From a checkpoint of a small mixture-of-experts model trained on Wikipedia.
Size: width 320, vocabulary 32768, 47.6M parameters.
Experts: 192 GeGLU neurons an expert, 2 picks a token, a softmax router.
Training: a variant of Adam for the experts, 749M tokens, 11330 steps.
Below are experts of layer 3 (counted from 0) of a mixture-of-experts language model. Rows are named router (the router's row for the expert), gate (a neuron's input weights, with its number), up (a neuron's input weights, with its number) and show model dimensions 256-319. Each number is 200 + 20 x the weight over its row's rms, rounded and kept within 0 to 999.
Before each expert's rows: "mostly gets" lists some tokens that are sent to it at least half of the time; "comes after" lists some tokens at least twice as common just before its tokens as in all text. This comes from a sample of Wikipedia text that the model never trained on. Tokens count by the router's weight.

# expert 3
mostly gets: ").", ".", "5", " York", "′", "ร"
comes after: "1", "2", "0", "9", "8", "3"
router,211,176,182,192,184,208,211,219,185,218,180,180,242,175,190,207,206,217,183,204,223,163,231,238,190,249,206,196,164,209,225,177,222,195,176,224,190,233,203,207,203,216,174,197,193,204,206,225,181,182,174,199,201,239,228,184,167,201,236,203,210,223,196,206
gate13,184,180,180,182,212,217,175,195,221,207,219,215,228,187,205,203,185,204,201,186,208,219,183,196,203,227,201,157,178,175,152,191,174,194,211,165,207,194,187,228,187,158,219,214,227,195,228,192,238,214,171,207,207,190,207,210,179,205,181,218,202,237,207,222
up13,196,220,221,200,200,186,190,233,192,211,212,189,189,201,158,192,199,184,245,206,196,192,224,217,187,196,218,215,189,177,208,224,207,197,165,212,180,184,193,201,231,229,176,239,186,219,183,212,186,194,209,205,225,183,177,181,205,224,225,177,204,203,234,180
gate14,172,194,194,169,219,208,182,203,206,182,246,198,187,215,181,211,206,228,218,188,198,195,184,189,197,197,221,187,184,203,205,193,207,203,189,187,195,191,209,228,203,181,172,181,171,207,210,220,204,199,213,152,196,199,229,195,209,239,260,201,188,242,187,242
up14,209,194,200,200,220,229,196,184,206,190,245,198,195,230,193,207,189,192,214,195,196,219,199,168,194,191,237,156,217,207,191,188,201,202,210,189,220,195,173,202,197,189,165,177,162,211,181,210,219,220,227,192,218,187,202,190,226,240,213,202,212,214,207,232
gate15,190,209,185,208,180,212,220,218,242,211,226,167,202,184,204,223,198,186,207,232,212,183,207,146,236,204,184,198,161,226,201,210,219,211,214,175,182,207,193,228,216,190,228,233,204,184,205,190,164,175,214,177,200,201,224,190,186,198,216,191,188,220,214,199
up15,210,219,195,213,162,198,216,178,219,179,240,200,195,197,231,223,213,204,182,218,217,202,213,202,190,198,191,218,211,210,211,217,204,214,217,193,180,190,178,225,218,179,222,221,213,213,201,203,182,170,202,151,171,222,210,227,164,186,195,159,210,208,209,219
gate16,193,186,203,192,206,200,178,219,179,220,176,205,217,229,219,195,210,186,212,188,226,197,232,201,188,220,203,207,208,185,202,196,209,206,196,214,193,213,205,231,220,193,194,204,217,244,206,220,147,177,191,183,209,166,223,209,190,164,218,195,210,207,179,182
up16,184,206,182,211,185,226,184,218,188,208,172,190,191,242,226,194,198,202,218,166,229,195,226,187,165,219,200,232,198,219,211,167,205,221,190,223,184,180,214,199,219,177,223,197,232,243,265,210,170,173,209,183,208,207,194,222,179,184,208,187,205,207,173,180
gate17,194,210,198,187,206,205,218,214,205,178,225,222,202,178,178,257,164,200,229,179,198,184,198,181,187,207,215,175,191,178,203,214,217,178,145,212,213,230,187,193,202,183,161,186,135,196,207,231,198,188,198,211,208,183,220,161,196,207,169,202,201,209,229,223
up17,205,211,219,175,188,191,233,222,217,212,229,211,196,159,198,241,181,201,244,214,201,177,202,177,178,192,203,170,208,160,202,199,235,196,179,210,191,215,176,207,198,188,200,213,173,204,202,216,191,194,202,199,219,172,198,186,197,176,185,182,209,231,252,192
gate18,176,172,207,205,203,194,212,210,229,225,218,210,235,200,196,194,207,187,216,192,212,188,247,227,265,187,217,208,175,207,189,218,208,139,235,198,232,177,202,194,206,214,203,200,191,205,222,226,208,178,201,225,200,178,159,217,223,221,177,183,196,211,217,202
up18,200,246,209,198,186,195,205,187,175,176,181,179,164,207,214,176,206,213,195,197,176,189,185,211,160,204,196,195,215,204,200,211,208,255,204,182,189,207,222,202,171,164,192,192,195,200,162,196,203,191,194,188,181,215,219,178,194,188,230,227,197,202,198,165
gate19,207,200,217,175,206,201,208,192,168,237,213,205,190,204,149,196,196,198,182,211,203,200,190,198,167,199,253,222,179,197,193,208,199,202,178,229,228,212,179,183,193,203,153,186,159,229,229,218,205,226,193,220,208,226,214,211,202,237,232,191,184,173,187,173
up19,192,205,201,186,207,190,189,239,223,188,197,222,212,156,190,203,198,214,222,217,191,189,214,218,211,226,160,193,198,190,190,179,208,209,210,191,179,197,216,209,215,207,231,226,254,187,160,200,200,181,222,199,186,197,207,208,210,194,175,225,235,225,199,174
gate20,185,223,198,215,188,177,197,161,214,193,189,197,202,216,209,231,198,203,199,177,223,217,254,230,172,196,212,213,187,192,206,213,208,198,200,222,186,226,213,157,192,224,212,215,207,203,198,200,216,198,190,182,180,184,223,218,167,185,213,134,176,215,204,179
up20,175,206,213,188,188,157,218,216,201,230,184,186,181,177,201,200,236,178,202,200,211,182,233,215,210,188,215,179,215,213,223,205,159,172,233,193,201,201,205,165,210,189,188,198,178,186,161,162,164,183,172,185,172,207,229,203,230,173,184,174,238,234,196,221
gate21,196,213,200,188,190,183,224,190,202,200,181,211,187,187,203,199,228,173,180,180,218,171,217,234,193,208,162,180,191,178,211,164,182,166,217,203,183,239,207,218,209,184,205,212,200,213,203,182,172,164,190,204,214,199,188,235,207,175,169,212,187,190,171,196
up21,198,185,205,204,224,214,198,219,210,177,213,191,218,172,187,210,196,204,238,223,168,181,177,172,182,210,255,216,193,215,197,183,195,205,199,213,211,190,197,217,217,237,156,199,174,195,194,235,201,215,195,183,229,216,196,156,177,191,226,192,205,203,206,173
gate22,175,207,196,238,179,199,187,226,210,203,234,203,180,199,199,220,205,200,194,202,184,198,201,232,163,211,193,209,199,192,164,214,186,205,207,180,228,203,223,205,194,169,168,229,223,220,208,188,226,207,174,193,222,186,232,217,179,191,205,245,189,200,186,239
up22,194,179,197,199,207,203,195,226,209,189,238,201,192,203,209,216,184,193,173,194,183,202,212,231,203,214,186,207,206,196,204,210,196,212,198,198,186,199,212,187,202,152,184,234,183,191,170,158,222,197,190,204,192,202,234,178,164,197,187,251,183,208,210,202
gate23,170,202,175,186,201,184,166,188,231,199,185,175,235,173,178,195,190,210,200,210,212,167,243,212,204,267,189,199,138,236,197,197,189,185,193,192,200,212,195,194,210,234,196,209,202,175,217,199,176,214,205,180,190,220,204,194,210,190,197,183,207,223,200,187
up23,195,214,214,217,201,173,191,176,242,170,212,224,210,201,231,188,169,195,179,209,220,228,203,159,195,187,200,203,226,203,194,198,189,214,218,213,190,185,169,177,185,195,219,198,194,203,190,231,203,230,243,213,175,195,191,189,206,228,172,205,196,166,183,216
gate24,204,166,190,200,175,208,201,212,237,212,200,193,222,148,184,188,188,183,202,197,211,191,198,201,225,216,225,183,186,203,174,221,193,197,188,197,207,194,209,206,213,204,161,222,156,163,207,228,172,182,190,219,218,195,171,208,209,197,199,184,201,203,195,170
up24,201,208,209,199,177,204,210,189,118,138,176,217,180,220,192,226,214,222,169,188,203,194,211,196,191,202,202,222,196,166,223,196,211,198,183,201,155,217,198,178,167,185,238,208,199,213,192,203,220,189,207,189,183,201,221,211,175,200,207,214,171,211,210,215
gate25,202,216,216,183,185,186,207,213,210,215,179,189,202,191,216,226,220,240,204,207,207,208,195,199,211,208,209,237,208,202,205,248,164,202,188,196,187,185,213,170,207,217,220,220,211,191,186,186,182,206,209,166,185,185,221,215,167,197,214,197,228,181,169,185
up25,215,190,215,216,209,173,228,228,169,151,175,210,185,193,184,192,211,212,182,200,213,173,191,183,226,199,178,202,222,191,192,210,200,226,168,200,221,200,175,209,193,179,201,208,212,214,190,197,194,213,207,215,219,177,208,226,195,188,173,186,180,177,230,193
gate26,192,186,218,202,210,208,241,204,199,208,164,177,171,192,180,202,207,206,234,197,195,190,198,223,222,235,170,202,203,212,171,196,187,184,193,203,191,192,199,181,198,181,211,226,200,207,200,207,192,180,196,195,217,187,205,210,213,174,223,146,174,204,207,202
up26,195,187,188,218,215,194,191,193,192,237,256,216,205,169,207,210,198,172,196,215,216,199,190,191,241,177,221,185,191,238,209,185,194,187,190,207,199,201,182,222,189,205,207,197,213,205,212,214,217,169,204,204,187,173,205,170,194,213,195,185,205,192,202,167
gate27,176,177,197,190,222,198,174,200,186,203,166,173,185,184,174,207,200,166,205,187,227,165,234,230,218,220,211,215,166,173,206,165,185,177,183,195,183,235,198,203,205,220,160,203,203,209,210,177,180,202,191,192,215,221,220,174,208,210,227,198,193,200,188,192
up27,192,200,184,194,171,214,198,224,247,199,229,181,242,208,184,192,197,230,190,215,195,177,206,202,211,222,201,168,162,212,220,219,229,175,215,175,209,205,228,210,219,198,191,200,187,205,205,195,160,190,171,163,215,176,221,208,202,210,228,215,206,232,221,225
gate28,215,165,184,181,205,174,181,219,213,189,219,201,190,182,176,184,196,231,220,189,195,162,220,224,191,213,249,166,182,200,192,190,193,179,193,195,218,211,190,221,224,169,218,196,185,191,186,197,198,186,186,196,210,203,197,199,196,208,232,196,236,206,181,178
up28,195,217,168,179,180,218,195,200,203,209,189,193,221,219,183,229,229,175,218,216,234,183,217,214,215,229,175,226,176,181,218,205,196,189,198,170,205,215,245,168,228,207,177,198,211,224,231,194,187,188,194,181,208,223,249,193,201,187,208,220,172,224,240,237
gate29,213,201,214,189,199,224,199,165,202,227,204,203,196,167,184,189,182,186,174,198,212,191,217,172,245,175,213,186,187,196,190,164,238,201,211,165,185,219,185,206,185,195,165,212,213,170,190,207,209,241,196,206,213,189,221,199,225,202,182,199,189,195,182,217
up29,201,206,209,201,172,178,208,179,221,195,163,186,214,189,225,202,195,188,204,219,204,214,208,202,243,212,201,220,214,186,210,194,214,217,207,208,220,169,229,217,190,213,230,192,215,213,205,180,197,189,202,202,201,204,203,161,184,192,194,209,175,229,168,213
gate30,191,149,179,196,256,229,203,184,223,188,203,183,232,179,195,187,165,188,197,186,170,198,213,205,169,208,218,153,196,184,195,166,210,173,179,217,226,191,190,194,204,196,220,190,168,193,222,187,189,197,200,215,168,204,211,204,211,226,215,171,192,199,222,223
up30,206,188,172,224,219,199,250,172,218,200,218,204,201,167,195,189,181,208,188,199,187,217,205,165,174,188,205,157,216,202,219,160,197,180,175,214,223,196,174,146,197,202,228,209,175,190,191,179,204,180,202,218,202,197,197,203,235,197,186,166,215,203,206,207
gate31,188,204,204,207,236,192,212,205,198,199,181,226,195,185,212,199,231,180,217,217,244,161,217,222,232,200,199,220,205,212,208,187,169,185,234,177,197,187,225,213,179,155,196,220,227,219,213,201,157,191,236,178,178,124,247,160,207,165,210,199,199,189,201,185
up31,200,180,189,170,124,209,182,187,235,199,244,209,194,175,182,245,170,192,178,196,156,212,187,188,196,205,235,172,183,201,171,248,215,194,178,216,220,177,189,205,223,200,189,205,188,189,177,189,241,229,190,212,211,217,180,250,200,230,155,195,196,235,228,221
gate32,214,197,222,206,203,232,188,218,238,189,201,224,223,205,204,225,193,226,212,198,219,209,206,200,198,212,199,217,188,222,197,217,195,194,215,217,194,183,191,211,221,178,173,206,161,178,213,194,189,217,218,213,241,184,186,172,183,178,199,230,162,208,206,193
up32,206,223,211,194,166,231,195,211,202,194,241,186,224,180,194,240,191,226,189,198,205,205,193,228,226,214,199,228,192,203,192,234,202,187,162,186,196,183,213,218,240,186,167,196,163,202,204,244,218,194,203,210,214,180,203,192,214,193,238,209,173,197,179,182
gate33,190,235,201,159,185,221,218,215,204,170,229,206,198,198,167,248,201,190,256,201,166,199,211,183,189,175,194,170,200,208,210,210,205,193,185,185,209,203,201,217,250,215,195,208,176,220,231,233,197,213,209,196,220,181,199,221,221,201,180,201,187,225,190,179
up33,230,233,215,173,191,200,217,192,196,161,203,203,176,178,191,216,194,198,204,184,187,217,193,171,209,197,194,192,204,213,204,211,212,223,232,185,225,204,193,197,256,231,224,182,205,221,209,233,227,215,203,217,204,186,192,221,215,203,183,245,179,205,182,204
gate34,194,200,198,204,189,208,195,192,191,227,214,230,215,192,204,212,207,201,214,208,202,189,206,204,172,169,217,191,192,179,223,206,192,224,134,174,182,173,204,186,190,230,196,185,192,187,161,203,229,214,211,188,196,190,175,196,184,196,235,178,225,219,172,187
up34,181,235,204,209,236,205,193,180,180,197,198,193,227,219,205,200,184,216,167,219,234,214,149,213,205,206,212,191,205,199,211,212,189,217,159,185,195,159,212,185,211,239,161,142,209,208,189,213,213,231,229,192,182,214,184,203,162,195,218,200,217,228,175,207
gate35,186,197,169,211,199,240,204,199,219,218,217,198,205,226,191,239,200,198,225,189,197,193,228,174,186,183,210,205,199,176,179,198,187,187,206,177,261,246,199,186,197,228,177,225,175,246,225,202,216,200,182,199,204,158,196,179,213,189,227,240,178,178,208,220
up35,195,196,178,182,217,226,212,221,186,187,233,160,189,228,192,221,222,200,207,188,200,214,224,190,197,169,234,228,179,159,204,227,196,199,211,210,231,251,210,167,184,213,186,194,202,210,239,224,213,188,186,209,185,202,222,205,179,196,214,217,221,173,181,215
gate36,207,196,217,177,201,209,206,187,182,213,192,211,200,173,216,212,190,199,206,198,234,201,203,245,201,217,190,207,201,191,225,224,192,176,168,168,192,205,190,203,224,215,173,179,196,213,169,187,186,211,185,200,235,159,204,230,221,182,188,206,216,196,180,197
up36,188,215,191,242,212,232,165,219,221,190,175,187,203,218,191,185,208,205,219,202,191,187,197,172,219,216,195,212,175,206,180,176,238,204,181,180,206,161,191,231,150,190,209,176,214,154,250,207,189,222,164,182,191,210,220,193,182,209,205,197,173,213,210,181
gate37,178,196,210,185,164,166,248,181,210,240,213,181,187,182,182,232,197,193,242,189,179,178,200,197,212,202,182,172,182,181,184,216,199,195,220,189,208,179,224,208,190,203,214,218,184,193,206,205,206,175,192,200,208,205,201,168,183,191,224,208,230,232,196,171
up37,196,190,203,206,185,215,199,185,152,187,210,212,193,201,219,179,168,219,178,187,181,183,196,199,214,223,177,235,150,211,187,212,209,199,204,171,207,197,212,193,232,209,208,189,193,194,203,214,211,221,190,200,196,181,211,206,209,172,184,213,242,195,186,211
gate38,193,209,184,212,194,174,211,197,185,221,218,179,162,191,201,209,186,223,216,198,196,206,236,205,198,222,199,200,159,207,210,160,209,178,218,185,218,217,187,180,210,218,210,201,211,192,212,189,206,188,142,174,160,203,238,184,188,169,176,185,158,190,195,233
up38,203,183,204,205,195,226,195,207,228,204,173,225,203,188,215,205,215,206,206,241,186,193,172,204,229,175,171,228,185,191,196,203,203,214,178,209,209,194,202,219,176,216,214,219,195,224,171,194,193,209,228,204,222,182,191,194,202,210,181,198,241,228,202,155
gate39,190,199,184,219,190,201,199,217,226,190,218,173,223,235,213,160,216,199,202,217,236,182,230,221,194,204,200,204,194,203,211,245,180,176,189,182,185,206,208,215,215,198,190,199,213,227,256,227,186,202,184,193,190,219,192,210,180,194,169,178,180,189,203,169
up39,180,215,224,228,212,191,196,207,235,189,220,199,259,232,215,180,215,183,189,202,208,203,212,211,182,218,199,206,200,202,191,205,190,167,228,223,191,178,210,180,225,212,200,188,210,217,229,212,176,200,197,193,162,244,178,220,182,188,169,171,210,175,197,190
gate40,166,223,180,218,195,200,186,177,239,179,213,214,199,237,219,190,171,231,187,191,203,207,220,228,183,198,204,201,210,168,204,217,208,188,197,203,183,178,189,162,219,237,208,210,184,227,221,199,188,175,199,145,213,201,185,224,195,209,197,166,151,171,209,226
up40,210,225,192,198,202,204,226,197,228,197,198,212,217,185,212,215,253,179,167,165,210,215,203,213,166,210,190,184,217,192,233,203,144,172,201,196,228,188,212,174,191,212,193,228,161,203,212,205,223,208,184,211,201,187,208,192,185,182,222,210,182,217,236,211
gate41,195,232,203,213,200,206,207,227,178,203,157,200,192,195,204,195,222,184,151,195,218,165,181,202,197,197,188,198,204,181,205,205,146,153,207,183,212,212,214,189,205,203,195,225,207,219,191,220,200,183,157,203,199,209,238,211,186,161,215,183,179,215,183,216
up41,212,224,217,242,238,218,204,196,147,192,165,195,192,198,212,205,204,142,179,238,203,204,177,198,193,174,184,216,213,228,173,197,163,210,210,170,208,192,223,194,194,190,230,219,210,208,174,227,196,160,161,205,215,196,222,219,234,163,205,157,166,185,176,229
gate42,212,214,181,202,211,229,221,238,158,230,211,227,191,164,206,216,211,214,170,195,191,188,221,195,250,203,165,186,206,209,229,212,218,195,202,199,198,188,222,201,211,249,224,215,210,214,223,214,180,190,195,194,248,181,201,191,240,193,245,176,222,192,182,223
up42,210,235,224,214,175,234,206,214,207,185,232,214,214,198,198,225,190,205,200,192,170,181,176,215,219,183,238,200,215,232,213,221,186,185,181,196,189,210,209,188,211,193,183,211,182,240,221,206,202,204,189,205,240,167,191,219,166,212,241,180,195,217,205,199
gate43,174,218,190,197,173,237,195,201,221,189,173,205,203,220,205,226,196,175,170,241,198,203,234,202,218,199,181,208,213,180,180,218,221,196,161,172,175,181,224,189,211,198,238,199,205,220,209,217,175,168,181,186,192,226,207,200,191,209,191,204,179,211,192,209
up43,245,188,224,204,212,168,208,179,196,222,208,204,199,224,189,206,194,191,193,204,191,199,194,241,173,181,208,196,175,212,205,185,210,205,227,204,219,211,169,216,209,209,183,192,231,214,223,188,183,205,209,184,201,198,198,213,208,207,173,196,221,205,168,203
gate44,163,177,196,192,173,191,178,200,183,206,185,198,215,189,175,219,183,198,192,182,224,165,243,236,199,220,181,230,155,159,187,204,176,180,175,197,204,258,214,218,235,221,184,206,176,190,222,225,203,198,193,191,216,208,198,173,236,201,191,193,207,209,222,180
up44,201,201,226,217,190,187,224,175,178,211,171,222,194,190,238,197,175,194,183,174,213,226,206,157,163,189,171,231,214,231,198,184,204,205,198,220,203,201,170,182,197,235,213,193,211,192,211,228,218,224,213,231,188,216,177,198,242,186,179,189,203,171,194,176
gate45,182,247,198,177,195,182,207,181,252,221,196,213,212,204,182,198,191,158,213,213,220,172,199,189,213,231,200,199,180,236,201,206,196,203,219,216,211,256,199,214,206,212,158,236,196,200,217,206,224,215,228,207,214,163,201,210,240,171,174,214,212,210,216,195
up45,191,161,185,251,208,221,182,222,172,169,234,187,200,219,212,221,211,225,207,206,183,238,206,221,211,211,174,213,194,177,208,183,201,215,166,182,205,167,188,193,200,201,207,176,210,167,210,248,204,194,182,206,173,192,191,187,200,233,229,182,172,190,244,217
gate46,210,190,237,171,175,190,201,207,186,201,200,203,206,180,205,171,235,217,202,201,200,194,207,206,215,227,221,204,191,169,200,202,224,161,170,206,212,208,194,201,196,193,201,184,186,162,185,205,190,203,181,205,221,185,229,202,184,193,223,200,204,233,239,189
up46,206,207,206,163,192,211,213,183,214,212,235,172,216,163,204,173,191,254,201,201,182,201,222,182,221,217,211,176,198,181,221,157,220,149,222,216,190,192,198,233,214,189,175,164,191,179,195,180,188,235,220,176,206,199,215,200,188,186,221,202,191,221,219,168
gate47,189,189,195,191,188,242,184,226,195,192,172,203,198,203,193,208,200,189,182,217,203,167,204,257,213,218,163,193,162,189,216,174,203,199,192,199,207,250,210,224,207,217,168,182,195,213,211,200,211,223,176,185,228,201,239,183,198,197,196,190,225,190,214,206
up47,184,186,169,194,177,194,193,205,226,231,240,188,212,151,171,200,209,211,216,183,205,182,230,206,227,201,214,157,178,194,195,196,222,170,172,179,203,176,192,220,196,174,206,221,165,199,174,196,179,156,204,191,207,186,195,192,181,206,211,195,212,231,208,178
gate48,177,189,184,207,216,207,193,216,216,201,234,186,210,200,207,211,215,206,194,179,181,176,251,211,186,220,224,209,190,193,209,205,194,175,212,160,206,236,189,202,190,181,196,191,198,181,214,191,202,198,172,210,182,227,223,200,221,198,241,203,167,177,214,208
up48,216,209,194,227,210,192,206,186,236,251,221,188,216,236,211,170,194,194,211,170,187,208,206,225,192,218,218,185,219,210,213,203,188,186,212,183,203,186,197,175,177,178,202,184,152,186,192,221,194,181,171,198,199,240,216,233,211,220,235,189,210,174,223,226
gate49,208,210,185,170,267,246,211,210,228,217,216,206,241,184,200,223,200,213,216,180,228,192,219,195,200,221,188,205,180,184,185,180,213,198,206,203,188,199,197,228,199,173,206,209,190,225,234,207,141,210,193,198,183,188,187,208,154,181,191,236,205,194,174,192
up49,193,203,198,175,234,231,199,234,168,212,209,197,229,226,216,229,204,204,203,176,218,199,207,210,204,201,190,217,210,190,202,230,185,177,192,187,172,158,233,213,191,175,202,204,201,188,251,192,148,202,186,175,174,172,201,196,160,194,218,185,192,199,205,174
gate50,213,153,196,225,179,203,200,222,217,196,200,225,181,253,211,234,220,174,218,186,213,174,225,217,200,193,175,213,193,213,213,219,165,190,223,201,186,190,222,202,209,164,199,225,205,217,221,196,169,197,203,172,171,188,183,181,196,200,194,166,208,206,164,181
up50,181,172,206,194,212,207,189,190,191,170,229,180,209,206,206,219,190,224,151,237,196,223,191,200,228,204,215,191,213,230,226,202,211,209,209,248,199,214,188,169,207,215,222,191,183,214,193,209,191,213,211,212,216,205,205,173,241,223,207,206,209,191,254,220
gate51,185,199,211,212,203,213,199,180,200,254,168,219,211,229,218,181,216,194,191,186,228,183,229,233,225,183,202,206,178,204,197,209,199,188,186,192,185,184,187,187,197,192,191,223,187,202,248,208,210,175,210,220,188,175,209,189,212,200,217,180,174,188,166,209
up51,201,213,203,182,200,200,219,205,209,149,238,191,194,161,188,201,178,190,222,220,200,218,180,156,183,191,209,180,226,194,190,213,200,227,211,183,183,217,218,228,212,210,201,178,194,175,167,210,199,216,210,193,221,202,194,184,207,198,201,208,195,194,227,186
gate52,182,191,187,211,208,200,201,182,219,213,203,185,171,214,204,209,201,198,193,193,206,223,223,195,197,200,230,210,192,207,187,214,226,189,214,213,208,193,178,210,187,189,221,222,186,211,184,187,223,205,227,214,188,190,192,204,208,211,203,181,228,226,204,212
up52,160,191,202,194,193,196,169,166,201,185,205,208,189,221,231,203,179,213,235,197,230,201,160,190,193,175,194,172,228,179,202,193,203,180,206,207,201,189,181,202,187,202,180,180,190,183,181,185,209,206,195,188,204,188,192,199,241,178,203,160,191,182,239,180
gate53,177,217,214,208,179,254,191,198,201,219,177,193,240,238,222,214,186,181,219,213,225,189,207,192,198,195,191,223,187,209,195,237,200,209,199,164,176,165,236,186,182,234,198,200,191,181,212,212,193,228,187,183,200,234,252,223,182,191,200,193,196,196,207,204
up53,157,200,204,172,175,220,196,173,206,178,182,191,213,222,207,195,184,218,193,217,192,189,182,244,227,222,177,198,181,178,250,241,193,170,184,189,201,217,246,192,205,247,195,188,173,198,187,179,202,225,169,184,209,182,261,216,176,177,186,174,173,210,226,209
gate54,178,215,196,203,186,249,195,211,186,218,238,193,219,219,173,204,172,186,197,188,182,183,210,201,179,223,198,196,193,218,198,221,200,195,199,166,189,185,227,219,199,203,192,195,182,226,217,159,206,207,179,191,199,221,186,212,180,213,204,206,189,222,205,193
up54,192,209,218,200,188,201,250,188,163,253,196,216,206,212,233,186,186,216,222,192,203,222,196,183,198,204,221,228,204,248,227,213,209,197,230,202,190,158,197,201,179,196,233,208,210,203,231,186,210,192,189,211,205,198,192,211,185,175,200,216,166,204,148,199
gate55,211,209,174,196,214,162,182,195,214,174,217,192,198,171,183,160,205,213,189,189,161,196,174,240,182,203,171,204,167,178,221,209,213,197,194,175,212,245,190,226,196,206,168,198,169,169,171,216,246,196,175,185,207,197,195,219,148,242,205,216,210,257,188,184
up55,221,203,218,206,189,235,172,207,197,179,207,206,206,230,184,254,202,221,201,240,206,206,188,183,194,181,222,184,227,197,215,241,168,194,170,217,175,175,180,192,228,215,154,203,156,184,210,199,183,223,193,215,209,185,201,151,212,200,201,176,189,162,205,192
gate56,199,197,194,183,191,196,225,202,198,196,183,217,205,200,197,206,232,191,191,226,210,181,193,191,199,201,209,186,212,210,189,194,146,188,202,189,181,229,209,207,224,190,195,240,186,206,195,204,170,144,178,199,193,172,212,208,167,180,204,179,195,197,192,174
up56,219,192,214,217,162,195,209,169,179,200,184,182,191,242,221,228,235,178,177,188,229,204,217,231,189,187,180,167,211,234,216,155,211,176,194,212,189,254,198,210,213,205,195,222,185,187,167,191,208,185,193,229,197,205,199,183,200,178,201,187,182,182,201,183
gate57,234,212,225,171,198,219,209,215,190,200,247,209,198,205,195,214,178,216,219,223,217,200,199,190,233,208,179,184,199,204,204,215,211,196,151,164,174,218,215,200,218,245,164,217,177,200,216,213,221,240,207,200,200,206,190,203,185,180,163,206,177,220,215,169
up57,202,181,170,220,180,190,208,188,170,208,167,198,194,176,250,219,228,157,218,193,160,206,228,206,255,214,200,221,203,220,197,197,221,205,226,188,204,191,222,177,192,207,229,231,226,192,198,202,232,183,220,190,168,213,175,219,189,156,241,173,195,228,200,186
gate58,176,197,199,207,193,228,204,195,180,209,237,198,214,162,207,180,223,161,209,178,239,184,233,222,185,167,205,206,179,207,210,206,201,166,173,195,200,195,220,240,214,218,198,208,223,225,217,212,193,199,149,191,225,169,258,206,194,215,218,189,201,180,183,193
up58,180,207,196,161,156,178,180,245,244,197,187,177,204,188,179,246,190,225,202,233,183,182,210,181,204,223,198,174,187,199,237,199,195,200,224,174,214,242,255,199,246,200,180,216,174,213,197,192,191,200,212,163,211,212,183,191,208,220,200,193,210,229,212,181
gate59,224,186,189,214,198,186,205,210,211,195,174,219,225,161,174,196,207,196,189,201,201,188,200,169,203,234,173,212,196,205,171,178,198,189,217,212,198,215,199,198,210,147,210,222,185,206,188,218,201,179,209,198,189,218,177,181,225,197,183,218,169,204,220,208
up59,221,188,186,208,188,204,160,221,228,232,193,183,197,196,198,197,222,191,194,186,199,200,209,154,234,236,179,205,180,223,214,211,184,154,186,205,197,209,188,195,227,228,182,225,163,187,205,202,206,182,207,208,157,203,186,182,165,202,172,210,201,170,226,184
gate60,207,191,192,211,203,175,220,237,180,213,195,210,217,188,222,190,219,219,188,226,197,178,207,204,189,247,196,208,195,188,221,208,198,212,164,181,208,201,211,235,210,214,174,176,177,201,212,212,176,196,207,193,195,212,235,165,186,158,176,210,180,223,227,205
up60,198,217,207,212,199,244,166,192,233,177,210,200,212,210,163,211,189,201,217,221,200,197,196,182,236,171,218,188,209,206,173,199,201,179,218,177,196,196,219,188,195,195,224,210,204,207,215,199,239,192,185,200,216,195,219,222,236,211,203,181,188,167,199,209
gate61,224,211,208,182,201,231,199,196,168,211,167,185,203,209,197,167,173,191,199,161,211,187,211,174,187,166,164,234,163,238,208,199,200,195,217,185,224,177,252,211,208,203,222,196,194,199,174,209,225,197,141,188,198,207,224,198,212,186,186,226,213,195,186,206
up61,199,216,219,211,213,200,229,209,191,223,174,199,201,227,208,176,205,167,172,190,194,196,182,200,209,170,205,211,166,253,185,208,221,211,223,214,217,178,220,210,157,185,224,187,191,180,167,196,238,211,181,198,200,220,256,200,212,206,193,219,212,180,202,209
gate62,182,229,202,195,185,189,217,218,234,210,217,236,197,167,196,174,195,214,236,189,177,217,204,206,212,194,172,205,175,189,161,221,231,185,216,211,205,191,195,233,187,154,186,193,182,209,205,213,219,206,186,198,174,161,200,208,180,221,193,208,198,227,209,204
up62,222,167,182,191,172,211,154,184,178,197,164,176,187,239,187,229,210,189,185,195,239,184,194,211,207,211,212,194,189,185,249,185,189,213,184,156,196,227,220,191,210,211,196,216,196,196,241,187,204,171,205,182,223,245,223,197,213,171,224,190,202,214,176,180
gate63,194,190,185,226,173,204,215,235,202,204,242,223,206,183,230,216,204,190,193,200,206,190,230,204,205,202,226,186,207,172,198,224,189,188,201,176,192,183,213,199,201,211,167,209,175,220,169,187,227,216,230,212,184,184,202,202,174,174,222,156,237,192,201,196
up63,249,185,219,204,219,219,221,236,174,206,209,202,210,203,217,239,240,192,194,165,224,213,198,220,230,214,231,192,209,212,220,234,196,202,191,223,194,218,198,160,175,222,200,196,246,195,186,183,214,206,171,213,213,175,218,195,208,165,205,160,219,179,242,208
gate64,194,196,190,221,182,205,188,214,219,224,206,197,185,216,214,205,193,205,198,198,194,177,181,189,209,197,203,198,198,193,218,247,226,204,162,161,210,168,244,201,211,203,192,190,195,204,223,195,212,207,207,169,171,165,226,211,167,177,203,179,197,194,197,194
up64,193,183,199,185,168,207,195,183,200,183,192,201,195,198,183,176,197,181,200,185,198,219,192,203,184,201,169,194,190,192,143,190,158,202,230,212,239,213,153,220,194,187,158,183,195,189,188,193,224,207,198,213,204,195,201,154,224,218,190,218,183,195,231,214
gate65,210,213,220,223,173,176,202,225,206,229,225,199,215,201,208,211,187,204,203,195,187,198,228,235,172,216,180,204,190,233,198,191,185,153,175,202,198,214,215,187,195,194,195,210,159,224,201,194,161,180,215,184,195,181,186,168,236,225,216,208,202,251,202,182
up65,206,152,208,206,198,200,216,207,195,195,207,199,189,201,174,169,206,187,214,210,180,197,204,224,206,227,203,201,202,208,161,211,182,198,222,207,177,193,187,225,194,188,170,181,200,204,212,208,179,180,227,224,165,184,200,207,196,216,240,219,180,223,177,166